{"n_layer": 9, "d_model": 384, "n_experts": 128, "experts_per_token": 8, "d_expert": 96, "d_shared_expert": 0, "activation": "xielu", "moe_layers": [1, 3, 5, 7], "router_score": "sigmoid", "normalize_top_k": true, "routed_scale": 1.0, "balance_loss": 0.00404, "balance_bias": false, "n_groups": 8, "groups_per_token": 2, "init_std_router": 0.0131, "lr_router": 0.000551, "vocab_size": 16384, "norm": "rmsnorm", "norm_eps": 1e-06, "tie_embeddings": "early", "optimizer": "adamw", "lr": 0.00112, "beta1": 0.9, "beta2": 0.95, "batch_tokens": 32768, "seq_len": 256, "train_tokens": 267300000, "steps": 8158, "dataset": "wikipedia_en"}
Below are experts of layer 5 (counted from 0) of a mixture-of-experts language model. Rows are named router (the router's row for the expert), up (a neuron's input weights, with its number) and show model dimensions 240-287. Each number is 50 + 12 x the weight over its row's rms, rounded and kept within 0 to 99.
Before each expert's rows: "gets" lists some tokens that make up at least twice as much of what it gets as of all text; "comes after" lists some tokens at least twice as common just before its tokens as in all text. This comes from a sample of Wikipedia text that the model never trained on. Tokens count by the router's weight.

# expert 6
gets: " |", " 8", " 7", " 9", " 6", " 5"
comes after: " |", " 3", " 1", " 4", " 5", " 0"
router:55 34 54 68 32 50 50 60 49 52 71 53 49 44 55 35 58 42 42 46 56 61 29 67 62 57 65 87 48 45 54 61 50 46 54 54 36 70 56 53 48 56 64 37 40 57 50 56
up0:49 41 36 51 39 33 51 55 62 53 57 46 70 31 26 40 24 48 28 67 51 45 46 48 57 38 34 60 49 55 54 40 56 83 63 76 45 47 47 64 34 44 40 45 37 65 66 51
up1:46 48 46 33 61 59 31 55 41 42 50 42 53 66 54 72 66 54 56 46 35 51 45 54 55 43 53 56 62 46 46 29 51 44 45 60 59 32 51 49 50 41 44 36 55 33 38 58
up2:40 38 46 53 63 54 46 51 40 59 58 50 24 57 31 56 53 46 49 57 51 84 59 60 49 54 55 63 46 52 49 33 67 58 36 47 56 48 56 61 63 66 46 57 58 57 34 65
up3:30 60 41 58 54 38 37 61 55 57 72 50 69 55 26 63 53 49 46 60 55 35 47 45 35 59 40 50 67 49 53 37 54 60 40 63 44 25 49 47 57 41 40 41 43 57 47 61
up4:49 39 55 38 58 55 62 40 24 48 21 56 61 48 59 44 41 59 53 51 35 42 48 22 33 44 73 56 56 35 53 51 45 55 70 46 46 57 58 45 31 73 34 49 62 57 57 22
up5:60 69 58 55 44 38 63 45 55 56 58 43 46 72 58 43 38 52 50 51 55 54 54 37 54 57 45 51 56 61 47 50 32 47 45 43 57 47 50 51 38 54 51 55 62 80 67 60
up6:59 65 38 93 74 64 38 60 48 23 55 33 37 35 32 65 62 39 43 38 31 52 50 57 62 74 53 71 53 53 53 50 52 60 47 50 50 40 33 60 56 42 38 43 67 59 46 57
up7:63 41 62 59 32 46 48 68 34 60 62 60 39 50 55 58 56 61 56 44 52 65 56 51 37 58 76 67 41 63 49 66 49 73 69 30 55 55 69 41 41 43 57 57 55 59 74 47
up8:58 42 29 45 46 55 49 63 80 45 64 37 49 63 31 60 58 63 45 51 57 58 47 41 34 67 54 63 43 41 59 34 48 56 58 85 64 34 54 42 54 57 43 65 25 54 53 31

# expert 74
gets: " the", "'s", " his", " The", " their", " her"
comes after: " of", " and", " with", " for", " to", " as"
router:62 37 53 39 40 32 53 45 65 56 68 44 63 57 38 58 62 50 31 53 51 54 47 56 59 59 55 25 47 38 55 64 45 48 56 54 51 42 49 44 48 59 53 59 52 50 51 52
up0:17 43 58 56 49 43 46 54 46 52 42 43 49 49 48 69 39 34 71 39 31 37 57 44 40 53 60 41 19 50 54 49 46 56 50 60 64 54 53 69 52 73 22 51 42 37 33 39
up1:31 48 66 46 52 56 71 42 52 58 32 59 15 71 38 46 51 51 49 47 52 38 63 60 38 42 70 40 56 61 61 42 44 43 46 70 58 40 61 58 63 68 55 56 53 68 73 56
up2:32 42 61 31 47 65 36 35 59 56 58 46 46 54 30 45 63 67 50 45 43 51 42 39 39 34 51 63 48 29 52 31 72 47 57 47 43 47 41 69 47 58 47 43 38 25 59 50
up3:52 60 44 44 66 42 53 54 48 64 40 50 34 43 51 49 54 55 61 52 56 24 31 41 44 54 50 53 43 38 40 50 48 58 66 50 42 63 51 44 67 59 39 64 59 64 46 43
up4:60 56 71 49 65 53 56 63 56 68 64 62 47 45 25 67 58 62 54 43 36 63 55 63 50 52 57 57 76 68 54 40 36 37 48 57 66 36 34 51 44 61 50 36 46 40 50 56
up5:37 64 32 36 31 42 61 52 38 39 42 54 47 68 19 70 60 60 60 63 49 43 50 45 43 44 47 55 43 32 69 46 59 51 61 54 69 40 61 61 60 48 31 47 40 75 42 35
up6:39 51 36 56 56 46 51 69 37 58 48 31 36 51 27 61 63 54 58 59 46 55 51 53 78 62 47 51 67 64 62 35 28 30 37 42 55 43 54 43 72 72 54 50 34 32 57 60
up7:55 66 37 67 72 35 72 48 33 57 53 51 34 40 32 50 48 54 42 45 53 56 37 44 32 68 57 38 61 24 37 58 48 45 58 39 52 52 64 45 58 63 39 38 60 45 66 62
up8:47 68 46 74 63 52 43 42 49 57 65 33 46 88 42 32 57 50 42 37 60 24 46 73 64 59 40 57 46 34 31 61 26 61 45 61 54 72 72 58 50 53 62 41 52 31 44 52

# expert 76
gets: " the", " The", " his", "The", "'s", " first"
comes after: " of", " in", " the", " to", " for", " at"
router:65 36 35 50 34 31 66 54 58 57 59 49 60 43 60 61 62 53 27 42 57 53 52 37 62 52 76 74 55 42 44 58 44 45 60 63 67 52 55 37 55 52 32 67 51 55 47 62
up0:33 32 45 54 44 59 45 27 62 36 60 31 69 63 49 30 68 53 44 31 49 54 50 36 43 48 60 56 63 60 48 35 50 71 40 59 58 67 65 47 53 45 65 61 54 41 33 69
up1:36 47 44 57 69 44 51 70 35 78 60 56 66 55 52 54 59 49 39 65 35 23 75 46 61 60 59 53 54 32 41 62 54 38 68 53 83 54 39 56 37 56 40 46 44 53 37 51
up2:44 47 36 50 34 55 38 29 47 43 44 76 55 29 54 47 70 54 48 61 25 45 62 48 40 54 54 54 36 46 62 46 50 62 49 65 60 47 58 26 31 72 52 55 41 55 47 73
up3:67 35 54 40 36 71 49 43 57 46 44 54 14 58 56 41 21 48 39 37 29 54 45 51 40 46 65 54 45 24 31 39 69 67 40 39 56 55 41 46 70 44 55 57 38 53 51 67
up4:75 43 47 56 65 68 74 67 59 41 34 33 55 36 48 46 39 63 61 35 69 54 33 37 60 53 47 54 69 76 57 57 36 30 63 57 54 63 46 29 52 53 44 51 35 24 50 76
up5:40 50 57 54 28 47 57 52 37 47 62 49 32 43 49 33 47 61 59 55 24 55 50 33 40 36 47 51 43 32 41 61 64 44 47 64 53 53 57 70 67 51 44 60 34 56 57 48
up6:52 60 59 55 41 53 44 55 35 69 42 45 48 33 36 40 58 49 50 44 42 69 48 55 55 60 48 49 77 46 60 49 51 44 66 34 52 33 40 53 43 77 63 61 49 57 57 37
up7:53 51 64 54 70 51 50 32 23 58 43 58 54 47 47 50 46 49 32 65 39 66 51 48 73 59 29 52 58 31 59 59 31 26 47 48 33 61 53 64 68 69 66 49 49 47 46 60
up8:38 31 45 34 38 57 46 49 30 48 37 58 68 40 51 55 41 44 56 47 40 51 58 62 42 46 57 56 32 35 47 41 47 66 55 88 68 55 55 31 42 38 39 49 47 54 60 62

# expert 5
gets: " ", " August", " March", " May", " July", " April"
comes after: " |", "|", " on", " in", ":", " Released:"
router:56 34 53 57 46 43 66 40 61 30 72 48 51 78 66 61 54 64 51 37 49 41 48 47 32 36 69 65 62 45 47 58 61 47 44 49 54 54 43 54 65 53 48 48 53 70 53 63
up0:31 60 42 65 45 60 33 52 61 46 55 22 52 57 27 51 62 30 18 56 24 40 56 62 55 46 66 61 55 37 71 33 47 45 67 57 54 35 35 49 67 65 56 45 41 64 43 45
up1:38 52 49 66 45 51 50 70 48 48 27 36 73 53 52 66 60 50 48 50 31 58 60 65 45 43 41 43 84 45 46 32 51 41 42 40 37 60 47 53 43 59 46 44 49 48 50 54
up2:56 55 52 53 54 33 61 64 63 47 67 38 57 59 58 55 54 34 44 47 49 51 39 39 55 41 49 48 62 62 60 62 60 34 43 51 52 43 52 50 35 54 50 57 29 57 49 62
up3:15 69 48 46 37 56 48 45 49 72 70 42 64 62 39 37 44 56 15 26 48 39 57 43 57 47 62 64 53 29 42 51 42 56 64 58 43 48 61 42 52 46 44 42 78 54 56 63
up4:65 56 53 60 50 53 59 40 59 53 56 43 49 47 19 61 48 34 49 32 55 43 44 34 76 68 51 69 29 29 67 58 49 63 49 74 67 41 60 59 67 60 57 51 53 52 57 41
up5:60 62 48 59 64 37 47 47 62 55 72 56 60 71 47 35 57 57 50 39 60 39 36 45 51 56 58 45 54 40 55 52 57 41 49 76 46 31 49 30 28 49 34 58 64 42 43 50
up6:66 35 48 38 59 45 50 45 52 42 35 45 28 46 54 65 40 56 28 59 59 40 45 55 67 70 50 52 70 58 57 31 63 50 31 39 75 45 54 56 45 57 41 66 62 67 63 41
up7:35 42 47 50 60 42 32 36 54 64 62 53 39 47 55 52 48 35 41 36 36 57 59 46 63 32 30 50 58 24 56 50 29 57 47 39 45 56 76 36 50 49 54 37 58 60 42 45
up8:61 57 60 49 59 46 29 45 56 18 69 12 55 72 37 42 52 49 40 53 59 31 37 42 63 54 68 35 30 51 43 53 32 36 41 61 57 48 52 46 55 55 56 67 43 47 64 53

# expert 1
gets: " the", " The", "The", "ian", "ical", " National"
comes after: " the", " of", ".", " a", "s.", " for"
router:51 47 65 57 46 13 49 52 45 50 51 47 35 60 54 65 55 70 27 37 67 51 62 61 51 74 59 46 66 36 62 59 55 63 65 66 52 46 53 62 62 43 56 41 56 49 66 54
up0:76 73 27 61 65 51 89 55 63 63 55 52 55 42 36 40 44 66 47 30 45 61 58 54 25 44 62 43 45 61 56 55 64 47 32 43 50 54 49 61 42 50 53 64 70 50 39 42
up1:59 48 52 38 65 54 69 50 46 54 34 47 37 73 37 64 46 60 29 35 62 71 55 57 60 62 59 71 58 22 70 58 61 51 52 66 51 48 41 60 63 46 50 58 27 25 35 67
up2:54 44 66 47 33 62 38 55 48 58 56 49 41 69 55 39 58 46 49 35 49 43 58 77 49 51 49 26 44 64 62 37 38 40 41 55 41 43 30 71 53 42 45 47 34 56 41 64
up3:68 56 37 48 45 49 58 58 53 53 54 40 56 53 57 42 42 81 34 55 46 30 64 51 47 59 60 46 56 69 43 50 65 52 70 42 51 74 44 58 49 42 46 54 46 52 45 93
up4:59 54 24 33 39 55 12 62 47 55 63 55 68 46 49 32 56 22 53 43 46 60 42 38 41 59 63 46 45 47 51 29 43 48 56 54 53 46 66 45 36 62 64 59 40 29 77 48
up5:70 35 33 37 19 53 41 37 63 59 28 62 94 53 43 83 67 54 35 39 38 44 32 39 38 53 71 40 75 62 56 53 59 51 55 60 48 33 50 46 48 51 44 53 47 41 33 53
up6:55 43 43 57 57 49 51 55 36 55 49 31 67 45 34 60 52 33 55 60 59 53 78 76 57 56 71 64 59 37 62 39 42 56 45 61 62 46 49 45 50 42 50 34 34 63 44 70
up7:55 59 54 61 45 54 35 36 56 46 56 50 43 57 59 37 57 43 39 49 70 35 68 54 43 47 59 51 53 48 59 46 34 59 55 48 45 30 31 49 60 39 24 40 47 51 69 67
up8:61 39 46 66 28 60 70 37 57 53 62 42 25 48 68 37 75 57 48 46 36 52 65 57 49 55 77 63 67 22 43 55 61 66 43 27 57 29 52 47 61 54 58 43 35 61 59 65

# expert 75
gets: " the", " The", "'s", " his", "The", " its"
comes after: " of", " in", " to", " for", " the", " at"
router:69 38 33 49 46 14 53 55 59 54 71 46 50 44 54 68 66 50 31 50 61 54 48 46 57 67 67 47 59 34 66 71 51 48 61 49 64 46 45 41 50 55 47 60 53 51 41 61
up0:29 48 51 64 36 43 20 45 30 52 33 45 57 51 56 74 66 46 56 46 51 52 39 25 58 51 34 47 51 29 49 67 26 60 65 52 55 69 59 46 40 61 50 21 57 77 61 65
up1:50 63 31 52 83 53 63 64 40 60 58 42 74 43 35 48 58 48 31 58 46 50 65 36 46 50 64 33 57 44 65 50 56 48 89 45 52 37 61 57 39 29 56 33 43 81 71 64
up2:36 62 50 59 48 56 71 63 54 57 48 59 38 33 50 45 37 56 57 56 33 50 32 49 48 49 61 54 53 49 68 36 49 33 80 64 67 57 37 37 60 57 59 50 72 74 62 63
up3:37 44 44 51 45 49 45 50 36 43 20 48 25 66 65 30 58 55 47 75 59 63 50 50 59 43 71 37 37 42 40 57 66 37 41 70 73 64 63 50 36 35 44 42 49 58 50 35
up4:62 45 61 47 53 56 45 35 43 62 44 45 58 53 38 31 45 45 58 25 52 47 62 59 32 55 47 29 61 76 62 38 39 51 52 52 44 46 80 68 60 70 12 41 54 30 37 72
up5:48 61 43 59 52 46 51 46 62 36 54 42 48 71 56 64 40 39 42 44 45 30 33 32 50 20 58 57 51 48 44 42 41 67 59 70 60 44 53 58 38 71 46 65 51 59 52 53
up6:44 66 48 32 88 51 43 64 68 38 49 30 66 38 46 52 55 69 31 40 55 56 52 29 64 61 46 50 45 43 58 53 59 54 67 43 69 39 42 62 45 25 46 60 48 75 57 68
up7:46 58 45 21 20 64 48 67 62 67 51 54 18 67 47 45 63 32 63 47 60 69 52 51 41 45 61 41 49 59 32 40 48 35 62 58 80 72 45 56 59 31 48 39 52 51 53 74
up8:39 47 51 60 36 41 21 61 54 82 55 21 66 32 52 53 34 61 38 51 29 31 64 86 48 51 48 57 45 29 66 53 53 65 38 60 48 68 55 46 50 51 34 48 37 56 32 32

# expert 30
gets: "\n", " and", "h", " was", " 0", "ig"
comes after: " |", " son", ";", " n", " his", ")"
router:42 40 71 70 30 75 56 34 65 62 62 50 52 61 66 57 29 59 35 68 47 35 40 56 76 55 57 43 45 33 46 43 41 45 54 38 41 46 46 39 48 77 66 18 45 51 46 52
up0:42 46 66 61 27 52 55 38 38 35 77 66 49 67 45 73 44 55 37 38 61 38 46 41 47 56 57 64 41 30 52 36 51 50 39 35 59 57 65 38 40 59 61 50 42 50 47 54
up1:63 61 54 51 32 59 71 63 50 43 51 46 49 34 68 49 69 45 23 33 46 45 54 77 69 51 61 31 47 50 51 42 43 41 53 48 44 64 43 81 42 69 63 56 69 40 38 32
up2:63 62 58 51 51 58 63 40 48 58 49 54 76 28 62 34 59 34 41 65 65 46 50 48 56 51 45 30 54 51 37 38 42 40 80 62 53 69 48 47 47 53 54 58 50 71 59 37
up3:52 41 65 35 55 35 48 58 34 45 52 56 41 49 49 66 36 49 48 49 62 56 59 28 56 75 59 42 55 60 43 40 67 54 60 54 52 42 44 59 29 55 53 37 53 33 15 54
up4:41 50 48 41 27 67 65 46 46 38 67 49 57 40 60 40 53 65 44 45 16 40 26 50 52 47 46 57 41 44 40 42 55 45 43 50 51 52 59 59 54 64 62 53 65 53 53 56
up5:45 42 42 32 31 62 37 34 32 62 82 05 60 37 56 53 53 69 56 52 40 42 39 69 50 61 64 41 35 37 71 57 42 69 35 53 51 65 63 45 52 59 50 35 37 50 31 53
up6:58 32 63 48 36 33 45 54 55 55 52 42 46 43 47 65 61 87 36 57 50 52 53 50 69 34 57 51 62 66 53 41 51 39 65 54 48 34 37 53 41 65 45 47 49 67 31 34
up7:33 65 51 69 41 53 43 45 62 37 44 37 63 40 62 39 59 68 60 57 52 40 71 34 48 71 48 57 38 54 59 42 57 29 53 63 69 38 50 63 37 46 38 46 48 56 58 60
up8:51 72 49 53 40 44 52 70 71 29 45 82 62 44 58 53 51 49 48 54 44 31 64 79 44 63 43 49 69 57 39 41 52 41 57 61 58 52 57 61 54 53 57 50 70 38 40 29

# expert 19
gets: "\n", " was", " not", " is", " were", " Sc"
comes after: " |", ")", ".", " was", " were", " is"
router:24 28 43 34 37 50 39 43 66 44 60 56 65 51 51 47 45 44 37 51 51 27 29 61 45 47 62 47 61 43 31 54 38 60 66 40 76 39 52 39 64 52 54 34 30 65 77 61
up0:41 55 47 38 46 47 49 39 65 56 68 50 56 37 58 48 44 62 57 32 35 80 56 51 50 56 40 30 55 44 55 36 71 59 56 64 36 40 39 41 52 37 38 44 53 47 32 40
up1:56 60 51 56 39 33 41 48 12 50 57 46 42 56 49 49 64 44 57 46 30 45 40 44 51 36 50 58 79 70 46 39 56 41 48 62 62 54 54 39 45 79 40 43 42 46 71 50
up2:28 39 59 46 53 54 65 39 30 53 78 55 19 51 53 25 49 71 42 23 69 63 56 57 57 47 47 54 61 39 61 61 62 56 23 49 34 63 69 55 51 53 36 49 55 31 56 65
up3:42 46 50 27 66 57 69 71 24 49 50 49 67 38 56 51 56 53 45 44 35 45 22 63 50 43 54 30 51 38 46 48 41 43 50 57 57 68 27 42 42 52 40 57 48 60 48 55
up4:57 31 56 37 52 44 38 58 44 36 58 37 47 40 46 40 51 59 42 33 49 46 38 42 36 40 72 49 50 48 50 29 51 37 52 49 49 29 28 42 56 57 21 28 42 58 54 58
up5:47 53 56 32 50 37 41 60 34 68 45 58 75 32 52 45 45 36 63 34 46 46 53 47 53 33 52 46 62 55 49 58 40 44 37 55 51 47 35 50 50 55 44 25 59 60 38 41
up6:49 35 46 53 30 53 50 51 53 51 46 58 35 55 46 58 48 65 43 44 51 36 48 60 42 28 58 50 38 50 48 57 58 64 33 38 52 47 40 45 35 57 63 44 49 36 37 49
up7:54 56 65 52 57 43 38 33 37 60 59 51 61 39 55 59 45 37 51 57 54 48 39 41 57 53 46 58 60 76 50 44 44 39 70 36 46 45 35 56 48 68 38 38 55 64 52 52
up8:69 51 37 68 49 37 60 91 33 54 69 39 85 58 47 62 57 60 54 55 63 73 59 76 62 34 59 53 56 44 54 38 49 42 64 48 57 60 62 59 55 52 54 30 57 33 27 64

# expert 102
gets: "y", "k", "se", " Y", " T", " Sh"
comes after: " the", " T", " The", " R", " t", "k"
router:55 46 51 35 33 49 65 52 39 49 49 58 65 40 52 51 64 56 17 47 57 49 59 51 57 65 57 73 44 46 68 64 57 41 42 45 60 43 59 48 59 47 45 44 50 40 35 61
up0:59 38 42 61 34 60 41 58 39 56 48 30 50 53 42 41 62 61 67 52 41 47 23 53 48 50 58 48 43 29 62 55 42 37 48 36 62 45 50 44 49 49 71 54 66 41 45 48
up1:64 51 54 25 51 34 52 51 69 67 67 38 61 49 60 66 51 57 36 36 41 36 41 44 35 54 56 66 66 48 54 51 69 69 54 43 56 49 61 47 62 34 57 57 38 67 59 62
up2:35 61 48 60 63 43 78 66 39 59 79 43 41 64 47 62 58 60 45 53 65 83 49 40 39 38 70 58 49 60 36 59 61 62 53 50 63 65 64 61 47 54 60 51 64 41 58 53
up3:55 54 51 52 49 52 67 51 36 55 83 63 70 47 54 50 68 68 33 57 46 44 58 58 62 51 62 32 28 40 45 68 40 57 53 35 48 54 53 48 38 57 55 40 47 55 71 61
up4:48 43 59 41 62 41 31 41 45 52 54 42 59 53 62 63 47 23 45 12 38 34 44 64 36 49 60 55 58 50 60 40 37 55 43 74 59 62 59 54 29 52 53 42 40 58 48 72
up5:33 40 56 65 78 59 60 67 59 48 46 36 72 36 45 55 71 78 33 58 38 51 65 55 43 31 61 46 56 64 30 57 46 51 77 46 49 42 38 47 43 45 70 29 80 57 52 65
up6:60 60 28 52 60 47 57 67 40 46 38 57 59 61 55 46 38 40 53 47 65 42 50 50 54 36 34 54 52 48 53 58 47 58 70 40 43 34 27 64 54 56 37 53 38 62 41 54
up7:40 66 51 33 45 65 53 70 58 42 43 49 52 67 52 49 64 38 35 46 70 66 50 71 53 73 44 43 56 53 66 11 62 33 48 40 46 46 47 52 47 40 36 66 37 59 51 62
up8:44 52 60 62 29 50 65 41 51 47 57 48 53 49 69 61 56 51 41 51 66 29 53 47 33 43 69 56 52 43 49 41 57 52 52 43 70 67 65 65 49 56 56 44 53 48 61 55

# expert 10
gets: " the", "-", " m", " The", "The", " this"
comes after: "\n", " on", " in", " of", " by", "On"
router:63 29 68 54 28 35 55 52 34 32 73 52 41 60 62 73 57 48 45 33 50 45 51 48 59 69 48 66 50 54 53 50 42 49 43 45 65 63 57 51 58 69 49 44 51 51 52 63
up0:49 28 58 62 30 40 45 31 50 56 64 37 58 63 45 51 30 50 40 51 38 70 50 54 47 44 57 55 43 32 62 41 68 36 55 55 44 53 45 60 60 41 56 47 46 82 51 40
up1:34 47 48 61 26 42 57 53 51 54 59 48 34 61 55 44 64 37 65 43 72 40 43 43 64 59 71 48 70 42 43 34 54 52 55 63 39 39 47 64 25 46 65 38 50 64 30 60
up2:34 32 47 60 63 55 67 47 48 58 34 56 63 52 59 56 49 38 45 41 26 54 57 68 41 45 72 46 67 61 39 41 61 45 57 50 80 45 47 73 38 48 66 59 34 54 33 63
up3:64 41 53 70 44 37 45 61 48 70 50 65 44 72 39 28 72 41 67 37 53 60 29 27 54 30 58 60 41 42 55 55 40 51 52 51 39 52 61 61 37 50 43 67 64 67 54 53
up4:13 36 51 34 56 70 63 65 43 34 45 54 33 63 58 43 57 51 39 43 63 44 50 50 58 51 76 45 29 34 47 50 36 33 59 58 61 31 58 49 43 61 61 52 37 44 46 49
up5:52 52 34 30 56 43 53 57 33 73 78 30 39 45 57 65 56 59 28 41 35 44 49 64 65 58 46 51 52 42 56 69 41 46 29 69 66 52 59 66 63 58 55 64 44 60 51 77
up6:48 34 62 37 28 67 34 30 49 66 54 45 41 64 67 57 47 50 48 56 42 54 63 58 44 48 58 41 59 63 56 61 54 45 44 47 55 58 51 39 63 42 61 34 59 39 25 60
up7:53 58 58 38 50 51 50 57 44 59 41 66 45 35 48 50 26 29 55 38 43 64 32 53 57 52 35 59 61 26 45 49 51 37 74 51 77 48 43 46 45 60 49 67 54 69 57 63
up8:61 55 40 54 45 43 51 59 59 53 52 39 46 60 36 52 63 43 47 51 54 57 38 53 66 62 55 55 51 50 43 62 57 39 54 70 51 64 60 56 42 71 29 40 58 61 46 78

# expert 64
gets: " |", "\n", "|", "-", " ", "é"
comes after: " |", "\n", " ", " 0", " —", ")"
router:46 39 41 60 18 66 39 54 51 60 59 56 72 61 45 50 54 64 35 34 49 60 35 62 36 47 71 56 48 30 65 32 65 56 58 69 64 55 48 40 49 63 60 41 58 76 51 53
up0:60 41 44 51 52 62 47 47 30 45 52 62 57 53 65 55 32 74 61 44 51 34 60 52 64 48 45 50 64 62 40 53 55 44 37 67 49 59 49 66 46 53 35 44 44 60 61 34
up1:69 24 67 68 33 43 58 31 34 76 45 46 63 30 60 36 23 71 64 48 59 48 50 49 53 61 77 43 59 34 55 41 53 59 71 68 65 53 48 52 52 45 45 49 79 49 49 51
up2:69 39 56 91 54 68 63 61 45 44 57 45 50 53 25 51 42 44 56 30 38 51 58 44 42 64 64 55 46 50 69 57 32 71 53 50 84 58 90 43 65 82 40 39 51 23 41 48
up3:50 57 67 47 71 51 52 30 62 59 40 41 55 57 56 54 64 45 47 31 50 34 51 58 45 58 81 40 75 76 48 53 51 38 63 55 73 56 32 48 35 43 22 46 45 39 43 51
up4:27 27 74 61 49 57 40 67 59 38 86 70 28 50 52 54 42 65 58 36 48 44 64 57 62 69 84 36 47 30 41 31 67 42 61 71 52 50 39 67 44 36 52 63 54 51 47 46
up5:45 28 52 64 73 67 59 64 48 73 27 57 43 61 36 39 43 44 65 40 57 38 72 31 56 62 62 48 65 39 51 34 47 34 53 54 63 65 82 69 50 43 52 46 46 35 61 50
up6:57 28 48 41 43 61 41 66 54 41 70 34 45 37 44 61 72 39 54 42 82 77 53 56 53 63 28 45 72 32 46 33 57 30 77 63 43 49 54 55 61 55 62 56 77 51 64 56
up7:89 37 44 63 41 62 48 67 18 71 50 22 61 59 45 58 35 31 59 45 55 47 53 44 64 41 55 34 44 52 60 34 64 40 55 42 56 67 51 42 48 45 46 46 52 41 28 30
up8:23 36 48 27 44 31 67 57 54 54 66 46 53 53 43 49 42 39 53 63 58 50 42 44 45 62 63 48 78 38 45 46 43 57 64 57 40 35 56 68 51 65 53 50 56 60 66 45

# expert 0
gets: " ", " m", " M", "um", " N", " T"
comes after: " |", "|", "or", "a", " m", " Al"
router:55 22 69 53 35 63 57 49 51 40 65 53 38 63 56 57 24 46 44 38 61 68 61 40 56 54 60 51 38 57 56 52 36 53 48 37 59 45 51 48 66 64 16 45 54 70 33 60
up0:56 58 55 33 38 60 42 48 27 48 53 57 51 61 49 40 68 49 37 55 46 13 31 46 36 69 55 60 49 28 41 58 43 42 47 31 45 36 40 44 60 30 54 43 50 57 45 53
up1:49 38 56 76 39 57 74 47 51 78 41 39 62 51 59 26 53 48 41 48 55 33 65 29 34 62 44 26 38 51 37 59 41 41 64 35 52 56 57 36 76 50 43 42 52 59 60 61
up2:60 64 54 59 48 44 32 53 46 60 43 49 53 65 38 66 67 68 57 68 58 58 44 48 57 63 27 49 50 66 23 61 51 39 46 52 45 60 58 50 49 33 34 44 45 36 47 39
up3:46 53 64 71 49 61 65 66 56 53 43 58 44 46 55 57 69 61 33 64 66 49 41 64 48 51 55 56 55 57 51 53 63 33 34 56 55 56 45 37 42 55 36 47 66 51 34 53
up4:54 51 49 53 51 36 51 67 53 45 58 49 41 61 38 50 42 36 65 48 57 56 69 45 56 53 66 61 61 25 40 51 40 24 63 56 66 35 45 74 30 75 64 48 61 63 54 62
up5:37 47 52 68 24 55 62 32 45 54 53 44 74 57 51 33 48 64 45 70 27 36 52 28 56 42 58 32 29 52 33 40 69 74 50 47 84 54 38 30 38 51 43 35 47 55 40 59
up6:48 28 64 41 52 66 56 61 45 48 64 42 58 31 29 37 47 29 34 69 75 23 44 42 49 67 73 58 64 46 42 38 52 32 80 36 60 65 55 51 43 73 45 33 43 53 57 52
up7:63 46 41 65 46 51 47 66 51 42 73 60 51 30 45 62 80 65 46 51 49 45 48 63 65 47 58 52 59 47 67 29 33 55 45 45 57 65 44 50 49 52 50 35 71 73 61 65
up8:49 70 50 64 44 70 38 42 44 46 42 49 44 65 50 75 46 64 40 45 50 53 51 48 73 54 48 65 51 21 38 45 26 26 52 72 62 33 67 68 59 44 52 44 56 66 62 37